Experts of a small language model: 256 SwiGLU neurons an expert, 2 picks a token.
Below are experts of layer 5 (counted from 0) of a mixture-of-experts language model. Rows are named router (the router's row for the expert), gate (a neuron's input weights, with its number), up (a neuron's input weights, with its number) and show model dimensions 288-383. Each number is 500 + 50 x the weight over its row's rms, rounded and kept within 0 to 999. Numbers have three digits each.
Before each expert's rows: "comes after" lists some tokens at least twice as common just before its tokens as in all text. This comes from a sample of Wikipedia text that the model never trained on. Tokens count by the router's weight.

# expert 1
comes after: " the", " a", " and", " to", "s", " The"
router:542571450561492542462543491526446509433436450512504433480454485554568545472497506501476414444551483509488641561571504521529502565505567488469629587564504449489444530438490363612475439468473541488448598564515632433548479480544478538461519484373429490476496411435466516527538479489534508451
gate1:382459329516444512604444540583474414540495482484581486484504518445473463531471554500473410556430507450524540431547440584565451520483537488505500493535524544523494534474487421473508468451470448498426465490518478571478512441485456511511620414529504447548449457520460552506450536512408379515
up1:555481502527545488438495546477518564497536483474508521542537414511484484485418421453469470513458505587505519517492506556487488519495445537532516520462504482482487524441386532588492528434602613496531501537513525540591406502551520491546429530489494507465615428548468480594500567528408502545
gate2:458527491519509527521467523465506500480510403570531489440504591474479495516459455481463457522537422534535377540484493523533500488524524584483535607577589531534547576513568525560426514380466363484482434506506604495460543439460411493465503543432465464418398447519544455613502475485353541528
up2:531549461564539436513454451484445518546433571486397522477534480542471382554480502470552505578518553540390574518536564523496518426483505507519476489485512497570519504462473470492540566439632536494476497461555478530510539439527530501455520499585558459562532442565557545422510471404477463421
gate3:528577386468450486486532580520507510484450470413585436551498481482446592484507458454403542534474453483540484524629500461469447468522559492467560591611547483616492510478370425557454503428469455524494489596528569475475554420490489373505479543433544365521429492553468487445463533449441429545
up3:493468563562528513481554494589449452479534494578371516524519527521528390466387545538489435526450556477449460457497507518568559443466516503530496474468483458409551502540550564432514472466475530401462545500528504492512488637564426504532460507575533644481612551562536518577473474530571487484
gate4:477555556456589554512470494551495528490494526433550394492539464467578521510473433487526552530509478512465541499586565496553519513499532497506513481557550445580555490445599430442525567508508551503425521521484528624484563419434482359533483506425442454495482471502503539472494478393494482498
up4:485423442588437461467464558534438423521522500472494478455424484642498518515534549495539523481502502455475400474416501478435498544401494557451629465505542552488493460554513572491568461512498486493550573580432441442464434536524621515520522527531515573604432539558387478544487459568479409523
gate5:519516453547565531369504537492460607466511430621437545484472468534537490405541414450443521536463454525483480496497478448467512544417550527544449493550501493454389479503491479484456486502559430494477450447481476458549464477531500574518501445514362524391479516489486491487428547402567625406
up5:534596492497529428544521575527535506449533448525415571521459568536495520443359609475574389515519531547568436471514511438514581529444522569533497437494429499587590431445491508609514520482501462559439543504503507487378523497490518516467444587479393515517501522471552594484503504458443532399
gate6:531431483483462461457487477596637548438450489548524549543534514489524520503530478519464491543512440528402536513546478456556515594522552508540606526428426504426465562453460497567507519539549476467442464411498588502481494461542496607427570434471426497420498541549425569509547602464599509440
up6:559580573588514519494416512511522439517461507464520474426468524548449440484566500556527525405571506520510464427492499587543521522411554488524469554527587499543471558518515597458481486535459468486447491559548503492499423622479595511459579556488480454455491499472502525498591541627514520513
gate7:557590564578421529510608401509523522673408509538514469464404498555496578557457498583457564517396430522535471489565515535507565408500554513458547483578442515421452467561488491476359570427505558518464570507512502506565428443591556398463479452428522458533451500462520560455497537526556443572
up7:598494518577556427512543435509507481539483513550549492520571479488446550507448488539397475475444555533465536457456549545480476517469465519479503490527452496438488492489477439528423389472537569546430432477574502478518488519597552451381568433412432506629461455520473500505460488481531498511
gate8:459423409461540548554417516481468489564479536464515554432470475403531400457498556486561469525534507570487495500580497505516527469463464507482489548517477426570485509576589524389465510507461451486593554386482516478479478527436457521402576508624407516457547506494417554474491442511509515539
up8:570586550478477460513629472525580486591465556539529418441496458471583486544534522517610493513507488436511468451531473554609588464539451492489448419505523491529518532595451487492617589534478531496552512438510548560457519510471565399547481509478559460545476530519516469582561521433446472475
gate9:508426518442536496452490389510575434421442554518500529558543565438473585544512494526488558494512440568424491479481511443537514521591539564518513444472459437479620506568465458524559497451493612492488537533555566487530506502477491435499525565480479502548445475467515480531592535488573480559
up9:385614439607506550598501558485523489526502480475520517422464478563478483455480510412569561447528545514545585524578501572468529400471379557466623570506492510507455484517529501502447554533473454552485555508520460467462492415462538528535466502463551488496460476569458506526489469508456435456
gate10:543474422572491484398547557494578548551545423512402451401555549534457516516483483376547542452573508521513566554466481496458456470598425521453416494451575477405613493482394420527511514504484514498498527528556580509603555535502538500496547535460484544504556557508575519534511483458492455463
up10:430461604474517517499464449513547413505413538458462469456447491487455584535541544466588565387548527423504466488446489425532396491541489499499558589547585508444511562542517545424486502501431490441439506454452476453476512446463463462476514586477510521514530558550550555438433580526518493513
gate11:502510431448445437447430539516475487484381461521573446455436427557486569571549552518582518572466471423512542507564458537532465521533426504489513561582575520512508466425487478479431432448447401499514567414441563527389509390502517519491487543420462431492455426536537586475487433430501496468
up11:497504506498507490497459548558521537339467522564502469440454379614519471538600486520477496547504461570367561519516482569649440483569513537543465468566501534568476465454578485564507499490535440478514506505481591585509530458526562486449452532480519556505438389508486502546573479470545517420
gate12:493597428505507485456566507526541571513459494565489476503520515533506522505483420573476516609518452504458511427463505487465522496487521614499640547516525438448490455472498493499493545558450499529487476460515547439532504527429578564473487533507678493461510493498493439517459501554492512569
up12:537557448374485457493494562399593576460481476468503497580419441516498583550548555540457470505471474539483497463508500471465499526497475529434467550521541526480486506460486399624391528486468455589524517461448458541508473452461559542477565555514580513497555453536420463537543546473481507491
gate13:444580472504495464546536407508489456468416487475524430451566530543555446495542464492489459579555504472448479461507534540402560470439504562424510477518539522530495485514637452510514511573553533417545514511518484569515498530492517583541453408510532508434548492498559521532459477494519540629
up13:464519501507534521602442536471507528485491414430447470495474516482466461621554581509507457528491502582474513469500458475490521530441434435459477439521582522506514488422513479545436472502552443438525542457526481500493478464532452442485444435481457558476561452553511547437520461500608478458
gate14:416469519549493517435576489471422537476515467486499472586510471578466381518471556487493508577530503560549565497455536545482672533475531560459412524436400453464472500585546450524486433485480551539476509475557480550525498561516466535434505431448467535441611427551516436498503517485500539469
up14:531489586501480440556475481414523368443518562599513533408512429541535522401498509475481485491540416621532518451588435525525485494443472457328528441593545489536447586540536508548551539542495417475492519499573561546463560503477476616489455547526498611512398470469501504458499518375450472419
gate15:436510461527445479556563469487465462573448504465413441516424585476448520464482468488546464471557546494480521420562454475642496482502546595471504510581529469500443479494546511517569473591477628490491555537542467520433426491471583591429577428421500388531481473509469525518515414537503458481
up15:490515477517499484401513501512520609474468392468444530567510510445482490496453525538448499458389626612444442497469495433407557637482476519553476566526503516484458384523499528500481449401519576534515423518553467508443456476474600489553493469487543487502487508513489443466523546531533529484
gate16:495566475574590484530425455443470553477532503423456416461405567449405502410545551550430551466439458570462572443625450446436550414488523488538590463593526471515475535433515477494434494496475571535528580493590482563459463484540557560505594518536384450516577374530517529523401524460477494509
up16:611501513463513488543488452530557548483443520499570446479494440445528532468530481441479544532408547462491394491536456570464522455430575495508436469558455587502587540521397523455479476335622488486491491558550477502487411489522505534537506459485567396486533466417449541386523535488456496564
gate17:465505455433580510570513508548577516513428444519446464554528476460491576495487507464511542468455421536467494456594450605469564475530543514507562420551425556591460655477511459559504517507528430464524530534566451573512516371496514399553447563517449465577475457519556563563505486474423470462
up17:547419522442439521452483507498437455563433559394517531453460433352466514429577509481539456463516560583506450466586470538522538523444425535385455494580611558535489590522516482469484552515511501495544498530508480388524489447462454473576419564532532424411485543488525599470447548428507539471

# expert 5
comes after: " ", "-", ":", " January", " October", " May"
router:447478542518486604466501450480557532499478525598471390478541469485591522427461617461514480406540587539440518568486539497525470627518514527515604523472469533458530513413440498490471549454392561494425549565539597462536465414473469478470443486465488530494506459543438564456527482481505580415
gate1:507499521581488467562474548442547438630464534509501486467439480446485522470497570399506472501493514469409470522505576427500407514490442499425514493476503461435491514520417593539485537371550567542443574631525497499466462539442592518525479472407514462549492364566500500522605522452484513520
up1:605474540471559452424465371506446489538510530381620542462577562517547458479531494505471473495391481492462393500561542518554608479449496559499468556489533469520526462429543521528479603450515498462565584513437548491446484458507513427468404464521511491453406512537606487471515444503558595522
gate2:505415508477592520435504423553404475384511502536495490530506491541409562461496562533533499545432503466429544498571414484512476500480462504479533433608360476494456448479616570474445474463432465512462535479581512488467526599556442559464528550420493456519395483579417614518492537393509471491
up2:427465493485423464457449469569510490418571512476485526451501551562416547518548620515534492436442597404462521495588451504536531486479511505489507400579390500543429408432531545444474527481460519395509543499612553557482548507523535528593526509425490462541448521554462583483523501439513543503
gate3:391514451556476477520510490556611572508475557615461557594455664502488517476499597464570527462489505389408512539492481507627510486493537425460505482477470450478555557491533403528460544540397437465534573532555457520532465492563448479525578636503445546553520501572543543514502469570549494541
up3:511493425516410542504504368480443544539505476556465593560527574525580551526496446515429501611526417493467433582528522498546537515465456483491507474551575493523552527608422540492527458579568471438529572459502513521606612414402499572535496545531594486474551527490469510522559470549500427453
gate4:426609590523508547472513422405493512598478578540458428503573530477480524486430540524495536576477500464514501546591529488475593554538452383499495414459528450555554466468542496508555658464593407455477513441592504548549435576519583513530538552518596559514586533469485543424496443492534501453
up4:547473584495467487387495464472538502489522513544564438514502504532454468508453482557479492402382432451487491508488563503541453389404444520513455533472520495537537521505477528466521455510516517462551468453511567490560531524545503485437496430478546533433448595513527388471524482529498524467
gate5:404461458563477484516481558467477528492491578566508515482434391389509530516409558445489460472578467452501394490482461483447443629461555476421479495522418515505509479434445594504430505452576393536491490418641492492560501481498546451561491447496452552501496487519481584500430494494484494462
up5:508557532605643526433518395566549458350492452514395501660570467590518462493453522608470457506434498455520507613564472513431505472533465516579483470529514547528478473550559511529520477455436565545501495474525415605446546527494522575443569530520555525468518482498344433461469625500464497550
gate6:499397392488452551475495522443611462559500426585456559483533511462482550386521522535504485432528481455468537488574474513425428455504460447492477495508458519463481540465477542520447528564511508448444543507486586557526490427501360482551351440433599455524555517460554568487461416500572557361
up6:479525487524444611441501539448513556590493491498554440520501407503413537483474466495544518391575533465516526534507543524375581465472549350480592436482427532458431515488454478498483523588519463445432564516516411478526538387454469413523537550495561539597555500569468513530413423489533491547
gate7:534477571487509414418519431491490521473551548542491461539507448521452499489532460495415556515519510449380471566511432468516499557530421607577435388542491484479611456448424520461479618581456608488420547582562537508493453511507428561474477388464486516519591508570458539498514511464568493532
up7:583410462503603521500567528533461439556481554523458445545434478517429512564356480438433493366544517473470520533488396495435533511510519600399479509536508548411550478500435482466420516363434492499458525491494490473493550449515482475515498506420511488522564530534460485461549528558560480492
gate8:463525476581440474539569468532531552566510494420587502487441569468487569498515490428521394454555535502555502487578583522465545474418426542565545485484465453524582506495505624535528582530458501479511545590479537538444558570531532487483498451456477578522477444514501522460514405537466470470
up8:533475458501453548541492543522462469572469404542565596508526582501550508506446510629465427463552556481517554459532450462537515479471449394368549479512469523525455514569563434509604551467471491462509436455531511530508511456441551466529512590471560463434476613505468467489457450542453459516
gate9:572435485507424534514442419464557401491466531475467585510521453546531467542366530521475482435466575449438450466508541511508489503526545436574564591472452495513425487448485454482491492427485611490539438512525455555494497532568501461477538601527540478509563523520479359490445394486467446563
up9:399422530454500468483551503443466458575553550466479505500484490487484527478562520455526462518608448614490487494456488457526539499512440527537452516595542498517566555560534560512496415468481429445547504610536530586495418513563446513509519371393508449494482562495576580542551518540598544600
gate10:481522564479457496458518487559517523519538455559451496453474393474452593483548554492428513478495445467502487511584488472523483526496448595574401502546426439473494546469545518457552474511529539528456561588487531545489509537407565369498502558530420398461485431553562611455452489486513455477
up10:491568450508543507455471580500442519402497612421558561424505567479461457468396550507452434495539498538549443545618476517515473466548545473537513521512529514477484490518515468522526532590489402514547581488433443464475439448495533493517463512513461430412526478512576457433517490492429535386
gate11:499468574453462505479493418466431522405410572473586376553531632509460514341402520547542468463503509476449516564480462497516481521543486559533524474444513535459543535411592488494560489486445434519414456409515489655480440529510443491433495549480528453551566429620532516409454487470449472455
up11:479505544504467427469473525546322512481621536441481554564510529459488518525478437526506559539430490441517538459420458483631431505554556494553450485438651540543459519481549540440530515663556506499597473497475522469430460554577528409473496415489512526523520456486448533535463470548396573421
gate12:390416567550509548467500497484404559489528545440453568507457567402484516473487610540483558544617493483505506511552451526505534426454435413504602457466597447505516490487542508431486459426427536414541563507476521408386495466502519554482486608599529574473492535577527536586420518459441491526
up12:536455479491499501483551552551429449463524566490504507520441669500424525499489475517636518515525488430510487533494540519504457530491482452520495529505535519549485538436582351441505524467446506521522576399565456466501528446459524437571404448499509479505439556610588495503530514456478375467
gate13:384507482481458574498486512524489510411505510504458560479361482491477515538394613479576459381417460380416580476442425529505573485412454495515561505514476598560499574491565510464597517492473438494482552535474465534552518458511533535504438489398548501437506460487558503476562459470467489516
up13:482521555504501394526543536536493398506505413518507442457490490510494602553562460512479471528487554495519529536582540575532423497449585542504405543511501451567468514461498450545517501514592477548547509384433489515388499491458507448487558551448418519452536494510430486546337562552470549531
gate14:559558425522445473528439606553493462460478400481431510470557645484456515487424528468506584453589573535495473513549442578538523460508483437416531542562465572516389611461459478471491485442431569503347485443473469484506503513545546526450453488503495423439510444545453487507442502536522543437
up14:505513524569538424522403543553438485394497524480567518477616587524489437478524506428586427503574473406548457497487379478559538522401517476485446427546447525511517517463530557441500477507512511467507554434546392491542495519580567479535555381472537442488426494439573462499602431496480547451
gate15:461494538498460479557527496425496557457464439599449559564517425457449424484467488480520509571478515578443546541541441515465409477504543534603564471509423501600575539519468551508462551509501517597517544506496523606468496455502577410486484535513384531581557499503484582395509473483564504399
up15:489536551505557483456500570479452543486419512439534544593560553501589519531486474490577466426536563481488440579431570579613522529492481464443450557498501516556489510531479438538570368479524467479447500467487478526517498468485459556528591464435596531573528517389489437493504479473396524531
gate16:404500465456509535551536542535525608510432489530530501477490403516413526471486565489501540390549530466474481386438473479407497521456516545466560493537451450596561496517428581461514575405492435426486512525513486370467408458570539565533439538538512554494552581479560571482543512515510555547
up16:473528453517456461531545535469499440543575513547448518508566444467497461443511561576447535458520382528483509560450460488489486497536546584585454431499492524483496444440529539380463512557472531455477437487538518515462506521424604571596484546501442465460514498482431516585521482591491453378
gate17:530468436401468442568440497501524403507552470533528528549452499499561497548502490506447558557443595552476489472508465534559516534467559515485557599487520519542543554419492527540445524525500513518530438376477538573477549545496511416517476501446501477504475558570488568490450521567558548463
up17:577555415536522506405540503431514510503472639538560569482521517459581471501487486571435425451485517484441481525469499473456476477481461515663419503551538511567514576580424463464442496485591566461577498422469555547517557539493516444532529447418436506529517423508444510377503482470557439482

# expert 0
comes after: "\n", ")", "%", " is", " —", " at"
router:461451606564629647419583454497574508515536523470458451552549484499535473450519597465469522398462486481438503585479519502531541535515443577473471538501525507424551568510465486523451496458430577562468574474470585446569531471493515452499536531492454546466497461545485490508507512520492520457
gate1:557483457502536535560418486468512492468574471494472500517524533501575411434577532470446559436434485507534508529490557454531437577515551416537497455569574576496514403536479514500463474546481553548505464533470461541407467387498486466530524503524519461554432534575482502546493443523515492469
up1:478517505547484604497508536537483518567530580479547531487432498515507479459594478447492506504478504496563503511533467573545520530496521441453466467542478545427576514573451498519602526497473493461505489471521518560574478548548421510499503460529493558389513538482581535541564422531525568465
gate2:556460505497476505511548507519515434558474480566459543507471519395560493562520575473519486551483512561435464509511524547443503489461527484461484520563416488484515514528489475488529526444456518493511516537488474513675539590515547552538537522426454559436504550590485436420548537535533468551
up2:533449467539406474440411644523435580472506508387512500465494529407397499511396505514524512490581556504500565499550435542491469458491514450508498467466527465392484527426484492511598468593559437486463474478484500545488557413489499515519538426463490485540499407449544459495489492538517555541
gate3:505445420619564568406544449496540400515501432502389512473496544496517490537536547565440560462552479500477449596489494489407541529485482452528553511524523375497536394576399541527579508459529463545477462504468507494514572443463528524530468636427498468449430543511400565519415558550483424514
up3:438463482519514438584484446608533582471449578467511440499559527505532495429500449609522530488571466486430564562556495508530515571449492459440535460553510523515551433498526515468510371577474553503473559530546478581492515489564470487508523455520496507568417532592466549501498511531603441437
gate4:489569506509445540461456447521495531493459561569479512499537491490633458484524538507404479474493487547436555686393437513525542471494437392495468492532517544467463538485482468557411531453507526486562465468513429417498466451471413599511525500440444573460458531488479536435588426550504482482
up4:498528433515399467557404533384532515617601572399510457457498471530473581566534491459505522588492517465537506476496427534412486443495549481414504539549407412539464525437529535484420503360496501496569548500438472532522536554497485594517500541476535543591436491552445476502456430416501515550
gate5:540512556475547546516544465546469483448446498512493474514594568566466492523462582490468567473551531549390404532615526468493437494438510471485505525582471478491562512510460486528443498476482505528507614467528560493479579412502531495519497489516377577488478494560505572586558498526518429576
up5:519454480553532519494548438539488494559472518443478503475615568442486596522531501526463501532477615441501406497523555525424476522496502530531440560521562510500485567539581573543444516462464459403443581472529509463507452433478362442491468532575469602533515471479451514584576502514510391486
gate6:438419437492483409424515372525534490363540520484607444436499477393452534502510496451433504484546547541532483561540479427452542520513476468530517494543522450513426540564528486493479463498485476543505453499571543465492468560478460496535471567503500513501387547507417530430491502412485549514
up6:589399591436436459493540419495377628501501488401550453554566532518467488516520502486500576516508480510478467481545504489532453511428493448392519554440401538508505561500532434467448488496539493458506470525486468488495485565581439537524478516514502504532635497613512420512461530557474581474
gate7:381598466579555439373486474510446577447491571536530529494546445499518532485462543598487404438532449613516513590575575516482533435500471481563538530483529470470522535596435476546539495513441472510434606572618551454467519525578512527516541485535490532449492503513538471559459487600504455477
up7:528509476522508482529395511528512511488544483609553561473497483426485465538529605451504562534498547535474516526494622530435526491451477488541506445523516521498513537526523517540470494478611479598536465436463485480465501491411581536435533549544471527583483542482533545490461482448491530564
gate8:505424534584497388522450538435449550509558502517489543528449422437542550485480550446423393528507526501484543518472477470538443505471468519470530518500466500459545524431540511534544440445429491549494493503517491524548556589535435464522418457398419491388488490589496459515433463443497502538
up8:467464525489497486484495563458502463542471558481471582478602507521480524508536518512484517484547564419350429508510526487517462527411471496568520410439530460495550454509512395421466489534421489505470451589421534542517466440522530475476500453511550498511524529495496458458506481541506562550
gate9:604499412550572507454458524528454545485563497451551495506537471526498482510513545509503369568484555530424520568486469473521501437417479522522467553550455488445514447578385433542422496525606499495512496507500530517527520544452536642531517455510511603483553459522458439459607515403497470527
up9:513544539612532539485545429497549497563493498467539519473596505561462412580471588479534433490559513446379491547471406499388523494474409529509489548540478431495521495487515489530460566513540583452560587598390535501499483573494430514501544528509549607481499432570413475560536506526442563525
gate10:547560541529561480459533508492598444496507504476612425418496482519495408512442543545504569444584535427546472489472613468506501530541399523483515474521511456489428558518512521505470512629516533523518509589483523585526497500567531460496460596549474354498419509439528566570526518549497543512
up10:539412458497470485512502466487502509478472512495488635389457567468459449519482506487450499459528597453501518521510451587466570488476516434507554484536561531505440516432467554492534596477415471484393487554536520468474479386429488432530536500482486571511622551572481493429464456490440480434
gate11:496482539547545527534573503520443489508501434552436469460412503513512391490537585590522487388486533469402543555528522520464488479491512468422507535456502457482518585452517521574463511498450529398539573573564452576515497426557470510510519466441487415519546369533477546479512492528517482482
up11:455474563394473503468545531565479523502490490483464465600547476460448430504412479462395460505490487500546544454460507447399504508439464477612484465532503626465604523473507460570574559496525498488418587508383492448566465466609414562481477522539479537410528457510513569500419499511513534460
gate12:555433531590512456501520432420545495516478536454497518489508545454596407506458522512498499411527463448464444472543582423529522499536530523476511589503418466474427538503436535550559462502456479509396458503544503505460578506477477544549501478509504508478536410477510466505568502443541565431
up12:471539529567496553538545459552459517543438533637412446510547589504536446501431583468567506501544563453565470475495517502422522554434511464489503455529516472558503552484434507526515557528486426492508607473568515571593453533506485492459552547476597568554500471469556462402504462574475483553
gate13:575555606490468491483495488493465510400442507499445458532486505543483428573472552529473511504604584521498484463444488483459453520426469497492501499480508529588506389474538543617605472477570504490540476583476527568435465542481527530448503534507429599402515520537468501368469424528529485452
up13:518494553479524535436473470600488512419479442557458620410520488511522551468528527440513577461468516429497511419451557464557445465596543564471454561530445538495556443514535540508469542588544542589458529463534420446411498428533487515521452498431509527462528446525405480451466460545516469333
gate14:514430589534577466416499482433461551472506541483528485537531487409474544517515475584481554439530483564533560513568537486472378443527426567507512549589429437609590454444518435514613361528495486514445522484417543538522499479425558545494591585471440541524406483556491488484462508492515503563
up14:578403488475547561414539474455414495520476466495493455466518523527426459477538501561569523459505503446440508526466498518438438477557448431496481585502542479497546414418481429544496441500499574476445506567512476550462542521558534475540445499573487500594453563485414513424521496573526413472
gate15:488486509489558584406511439529541490580477401506560501577519581532439509467416518446508459488458434535482512480491606490595493530560482509523500521448514506523527416453436511542496568488471474447463534532561531485511510516512443468508518542441557606516516522501515506452484478550503441433
up15:471551477477431429517568484550349497483488507490522493475525535468532566461476487609516588414528482436479454426489497516512533554485498529543525555550458585548504531582438545497482438478471497473432514474543499471558461549537499504425411518321470509438523457398493457571506506449562532483
gate16:454479526538487573504531443455494569444514437535507500488347494410514585474452568399496459474439501615499476575482480498542531431552479464569498547437451479520569457496518527526574476423510466451557519486606511529498499514485546406480480567505430529440492441510375560478569496439488482518
up16:495451542547472507556494567615518562493487460463463518535499571530541618444582585508528544397453406523565440475411565436600420540518500549501525527472572495557578523443519575420393501472539522399523496496421530547424478372422556431438460494555436462486524529465502526477465469497456436414
gate17:553553479560530546453475438623509497561525498445491431495506508599581518524510547486458460445549378492342452526552533527545456456481537414542521473491450533489495520606465504551455583466617493458497505538556532489506519545581561484598442454458417487462551428529476447570489542498491523499
up17:428617431578481463465575492538535523452462454460502461510376449514578467443586511584515527496496458514499548500541550535369491486503486537548492504461464487474538592429396465506435390483490560537444442529474410463514555582475600487532510493512494450438463449490557491559510463548512512512

# expert 2
comes after: " ", "1", "2", "3", "4", "5"
router:412518491584560634442450402500479489528432453519489414462461552527555515492503508468508537544513393529481547598555519472518426467516481492487555525595608501442514596536526419553494521432517542458441527629515594522527501494466488518424499483475449520589477448512481489424518467506479422542
gate1:500508432485495502560546517497514479418492462526529585553387505520424507561502490496571477444464556532519518493508389523421555552458550627438502527539517531464499403417481503545501413539524535469458448492474499499430532547540509583473521434470424511406406517434478490501465508516583537479
up1:523573493499483512514466545413478512505553508508617488439523444458571476393560578538523414516500478532512497511542461495498468497461490513588542427438519440477415589449581488474464448516475476482490482516403561609404417489482482489560518526397447455469561447534437546484394464440474516473
gate2:399456478477514496518487594597539459508511493546521496462604557438397483383561522426464456478549436505568448468507622521529519568497423496398549572434506426516414495533392517516401520464498504499453548479527509477533455388448518532472482475490451472456431528448568484505437423484503554512
up2:512578431586477543495501473546513534587405480446586493540475437580594533526482475638670488540464502507563491574436551479488469452504539516552537423502462554557518423387574508564554525549505567408536569501472558493514544516405425479446523558497521497577564571434475515478539563515476432488
gate3:496473536540624595529571548508401467450535479563540507551428522505627502457460578376583523505499491484528481513478415475526479488485580493473438498543514553444476496550554510517525532455527601456489480481466506561459524459485535526442539582465495482517581440497500527507495476405589478508
up3:507520433443543567498533544559437462533550461521494529452497534446490526513482473553480444483544435532468424535515507608512544502609476585476534382407500543512535549461493520488541527557427409565379621423517503538494595491525459442535497461563528491456529448512554374524505465504443525443
gate4:447501324526474463499525518554475493442481464509474503493584448486447498549524543496527451431400446429617425519562495489536535439383500470495550503559407543582453441459491554450500459561501535546501589552449520445566596485463510550570461529441503499563465547504488496469436502461557459490
up4:505551615403469529369574535540518558518474512471542481501508444542524486508560424448466451469591491505465516437466565597386483580531516444512448498453504470506530459428528415532458537465429561412438527499572579515469471570503411487554517544527516518478509491420505466549541522542446559531
gate5:593497523516501501443523583494534582528527549495432432566501539457545457454464494489495459509472496435489567470543525605414520542445473438462475552457428532593482612480414428564543496460538450452512491549574423609504517588397532484493459537561478501556462468525469509427421548515470471467
up5:438477565600553510479511447465524488393471536548548495550535514518457509547448581513519483512515469459545612561540506542426520577547504544426501591503520562511575494606549427533488536450406495413433534494499465538480505563415485569450427487470480523546429516536531545480455458515553481436
gate6:536517455483501572529517592560465405543411444522557522475491491562550468437501451502475393569449498476526541522574449366554435444494524512536513513499484515466446472531543458535513512548495560496450529514471537516493486446493581492458442514487394544513578543580585593529475553571574559547
up6:539592389461384578526508439464492536506487436430543501447496471471601481574475378452502494460496528490547485509533455519499417442502410523448559545481578527553429498446479543528532443408594503504503511510452510507515544453531459545465514565486561408544530563497412557504523462447464475490
gate7:513427417502509560491530526562468574446556434483522459477551437484541522494445518482428553471488428603442476434450520404470525442465530485436496450515477428509506466516416546526477472501535434540487592455440523435469456524444618382527497508495457562535523375446490485462549459541556448554
up7:424492412523548494415494453482386502526483459392426526505542404504473633417510489472630492491478489539500481488494458531485529445533513516443521521619579542551510516435426513644429483493538500459413590432477465553471490504594538413532524478548513540509516501555561511529531518491432538497
gate8:443460534453491558514488472489543527537509608471564507555528491466637547450361544570507422466437507372520472568581500425541497555508495408489443507526436470548458438579463542513527536543490422482398553555469468477471531543438519513505477540557500571489484545493495621526545438431388558498
up8:410493525411542423494503482611463569508585572520456537478533518493590567469528460412471525460455508546494502575496558437593490475476516500539516434482564500520556479559493575505508434507567546510541500437484456478547545511419501494524479475575453540446556562554514531489472547526443413538
gate9:463529503575480507457522437423517486444389537527474441508468568494453484427559523494538487489518464431452526490469579494539460437460530526364511439552466483584584504573556463553436537477562415583458542444531538535532535472533537571524452548442463440448552501449501518562542552540525477457
up9:511585510542439511425498572548432503567519488484505503472568581437427522456461484569543557504529532466557486571544481457491377440444487441485488481481587529499448500407528528485452528536579472481561480539469522472546557490552403453497535518427517547536435612388485465475537511551521585525
gate10:412543459574568535549503520568513523486508551500591442491489580480461542416532475489524485453497437475474432606443560526500483535477481481531489474526456513489522524495548501478466547584464529604525497506443564519514491410402593429505516505502540498525497463548555514482561459490510587481
up10:475398574508605383429527426510420531470503544553546535534502455525421478479551499539517519502486522562427458513495526530517547599366520470462547472431547502467518468541451437492558496471500465546510556596587436518488498479580470497556463505425522440568565540427490506488481512532490464505
gate11:457387432484426491373483483413516474443536501490490492630495433463515466532524511530555551449442487517460557542605493565480523534583494550571514454532398599468474490519492525526565554438470529461511549501523506475520565547471513446558483458459506585527482425502465506547483555448447479448
up11:460605435456488453530430617551430514602432532424579587425507443560552551497539503479450443495424440532440473502534465513459426462601441637483468559505487567464432448440503479498469452497508480500439488492466430427512536410527459511521459479505513488527484478439631490489556507509547563561
gate12:500545540468489553485501447569480494511505477550491528566557567541510583573516581445490441507489600429440525534451481443486603566554504525472568578485516528496502526500466514486455489504525416450511472497526565456439588580527513507437599526490506536532473538509407596520474398527631573431
up12:504514407538444579414556447493384542563475453475579505429472501448487510490428516580563555506438500529523524625564513470527557528532539414581524498488530600463546423441515502482483571511602514488512489490498481537511471511494448462351560535542487578558414544384491417538540460548442516377
gate13:536519484533510532399575507515466529538556498428478492449491485528480522490501495411541526457545588495496532513465451399450579556471420501472504508479523419532377540534480488567453531543509478596500489508491543449576561499475452607472502455443487541533409491556373554518430431534465567487
up13:528413567360574548478509489525487485497513459489514556612532551552581385509529520599431502481456485480429478400475649535431533501529537593444504504545442510498554516475440512539613461492509491375524552473599531520447562450469500478500465481491512459483497549601497600531517511412567513497
gate14:473420554538570584457476533494465496567481486454533569475467478488447601434482573445533508505498518521412475489543503499599504491493484505452451414465624510531455601519501501507380572578554435555548495534384533422574477423545502452494497532500458528582480471563514606509481517538468506481
up14:463454522602546499467499524504472466448497512592473544467526459475474542474540536539515441551492523505487463520474425470502494451541444549423525440544452469533405530450526568528467417475532535537555483571461473517479495546536508605520554425476466524522547462455532537486510451532382499545
gate15:483471518360580518485453437576534543502449430450602387500498473436419479432485623483482525517515574384526492488480534429491550493458609407394525477418508435535474528539500445547414518463565554454443459526437428516518550547411553423556526495513479522509527495437439501490499471511506533495
up15:480581497627526513499524551520475473527565519588447522339547621352574529585532463429533569448575472453538404556487534512527409519525491480570484617523475574457474422482514497380542463567503498562406514520497518500594485419562437492437536502558510555581479421582499392499540526549403471504
gate16:560552478460574558530521527536504507544497467537453452472466496553523374428464596514512553527514517534508498524478454471499413421542470499478476528451486525492370471589503497485511524436510553543503476411460485518480455498472563436507531467567535484543516385509479508496503526507502533470
up16:492406522534482479476521513487504410558472579507484506487468480545402596554522461455528467469489526516567503456473462428475515519598488545522477445510515497520524452425543487536521529592493474448529467511487414585433473558476570569496451494479524415568459564465623487518409443472499544466
gate17:550477514477457531482476507399544461540502452545476500499447484494514478525443552477516541540462537529440382602501562575437594502530492604537509466550599461558461577553469472494499546522453460508451470597549532556559523479471509407452567587522404519488541425489532484441509466536504517502
up17:453566500477566575465536575539496532521486417457605481513486535445540534401442404511496374481426525463458471522492458550435630528542490481491506370451451498519407464589515550543485545523470539458457536476579513465506461442556399408462500401478532492559480520466478519460472484519522483490